{
  "balance_bias": false,
  "rope_fraction": 1.0,
  "init_std_qkv": 0.0412,
  "beta1": 0.95,
  "doc_mask": true
}
Below are experts of layer 4 (counted from 0) of a mixture-of-experts language model. Rows are named gate (a neuron's input weights, with its number), up (a neuron's input weights, with its number) and show model dimensions 128-191. Each number is 500 + 50 x the weight over its row's rms, rounded and kept within 0 to 999. Numbers have three digits each.
Before each expert's rows: a language model's description of what the expert responds to; "comes after" lists some tokens at least twice as common just before its tokens as in all text. This comes from a sample of Wikipedia text that the model never trained on. Tokens count by the router's weight.

# expert 14
Description: Subject pronouns (he, she, they, it) and the word to after clause boundaries, plus some mid-word pieces like e or ke in names.
comes after: ".", ",", " where", " that", " as", "'"
gate0:521511559471517534404450420458502486515555560558556422454497578513561585433552492525536524467473531494504598578472494592504499462549564550425527348512462491453420455505486577484488516497480521
up0:557449451443486531458456508426426373497565455534451442512497438555352468513501469517424567458497431549566449542478577520659416537450499482612576537506527371511530515539467468462550447487516537
gate1:455578564524550584536538545514494563467519449508551519533578412490428473433427517473517472540543455561508495539417441476402556461595522576554446502444548461437486477493482510548531472509533494
up1:559528529560437499536452453433568561549523556510515494498512518425451448489513492547428552433480562518535488472484386526500609463506562436440436494599466466551533381551504507538484564423551563

# expert 32
Description: Common nouns after the or his naming the work or group discussed, such as season, series, show, album, band, year.
comes after: " the", " The", " his", " a", "The", " this"
gate0:544464523477501454483424498568500511468477449500475391525579557478584533539558563487442563504498530478436549494442570532528522481478594523470485499470441454542532437624529527558468499494562528
up0:550394486541485567459530535533501604490444451448553549472438502435470464489469388478548463458516456506513459535422546485463411539572588530539504465494513524440507509487396466534511593546496512
gate1:543501575466577579483575507402390536501537391497578429586439506569501493470449439552456626560516493554562466400454517464592433556623479482465472562516510531479396498608539514540528495482403504
up1:461490560428539502519469420586488431534512471606472528549463426471441509514485587522480507464515508560481572466553519507503472490465577558502542535562497536494525534512507510614481484513526523

# expert 4
Description: Line breaks ending table rows or infobox lines before a new pipe or dash, plus rare lowercase word-initial pieces like s, g, sur.
comes after: " |", ")", "|", " information", ";", "\""
gate0:472410564462527476504439451517480446531513524521621551519452390573564474579417578383387541535534542549575464466578516424565492462462502550397540491472650510524475408514499523471503562537375531
up0:553433487423514478471496384463594439530483503457458460601520446468500548585488450418429579401549497537491492449521516431499501477531493584509534531415489586599473506413514543471560454532521495
gate1:488462487504543478510483482496481531517402476492571509478454431520544530555506637484566494541437505432426434476533615469423491473551457552494477504526530421458437483502481440456435423521471468
up1:482483514535492467467546522543467484399438550487530505547528546444410389453579494522502462529535460501499610533504494544537403546580519459489543470388450575473580460435563545421491505474443540

# expert 0
Description: Past participles and nouns stating roles, careers or works in biographies, such as known, served, appointed, ordained, published, film.
comes after: " was", ",", " a", " and", " were", " also"
gate0:514495508504433544511421422515444538541477370494470453535420456561559416482540414563597412438529568478532515521426543517468510408543529638434478486486500499486474576524524491526562530536466550
up0:419447547472516452533512537556495482430493451482462529523514483457461523526503456445452489579432520498467528592585482523578579530538617477484494464509546459470532466540412472472587445562511437
gate1:452497564466464524364511435589454458547464527502530569503456502459511499490437515553496504588556455412537484434496529501532529490505506508491449454459406400520464508486519545489499559406507491
up1:499591457535449486469502516480490533523452574516518496492548536569403428533527514506527493619508509523527484511535436439545436521581446498438512566498510511497559459511410482492513555435420521

# expert 3
Description: Articles, possessives and quantifiers opening a noun phrase, usually after a preposition, such as the, a, his, their, several.
comes after: " of", "'", " in", " to", " for", " with"
gate0:397495549438531501475580502496421408502467394575409407504565492463556479486501522559534530454554554543457520499460500507537528529405500472510399466641517550492602504566539549529433478514459560
up0:490560496499569542510492414562448547520526569585587527529469549512465494522601478517392465495639466611497542444487521454509475539532460434517538533467482426477460554532440433566405492484427477
gate1:464446471592519496460444562410413522475519498500536502489496430504553538541483498526501458495447596399500509412434384521522523543473493472564497465508432495549453487508528479533626478385573429
up1:479504383501529562457475447573520517419576500579438455479473496481470374493533516515474505452473499437545542414443420494462547481534512608398576468474557545459514481530520524525499461434521517

# expert 16
Description: Field names in infoboxes and stat lists, such as Location, Coordinates, Born, Teams, Date of birth, usually followed by a colon.
comes after: "-", "\n\n", " United", " is", "Personal", "W"
gate0:483497522529456569485429565484461588551498441407492493473542524494520439509499520504545547547531539482469476462539462496509485448538499519472532394530532489565508586545529561571472548486522501
up0:522553460511509479494474565443502462584454465516478529546489459436464439545382576510419502559491546418476486442501487500428527440450512487553567439519482527577504616540543468579430415526475478
gate1:535471526567496540479449469413564459459426516520549554585462527431547466537512484410543412463502491454476448505446456449534508508533543507492591503497474367527483575524510511429467499453413471
up1:471539504465450487432514451571512443498506456495478555577457539522432538424538522430486434521588498486445459444505552485482506497559522474527509476493561443558463541462626529461469357495571610

# expert 40
Description: First pieces of capitalized words and names, and common adjectives like public, social, human, Personal, as in Mil-waukee, Blue-bird.
comes after: " the", " a", " and", "B", "M", ":"
gate0:507581461441517483516536466482567454493475506562454444493448478500404475489545502636463516451481528570573495508503544592410467552488445456452545555573545514514520453475522469561572576499524573
up0:476480466565459449512515493534481549568453576461603386540522578507526416451475480524506489518560518438460523436502457550479551379472464488524465512485480460570476544584540448477424445488485491
gate1:515421440580484545472568466486428518506539433519521501398437511507602495496527526588497479472450586445455460544536510523444432566370454544560393527541564403483502430421537467515498508510590574
up1:585521454455464533545523543542510595459549588525514513560623389490543492532507565516424548525447476480470619497496448466502589545494565594538516551505564508487408587462475525462417528525478566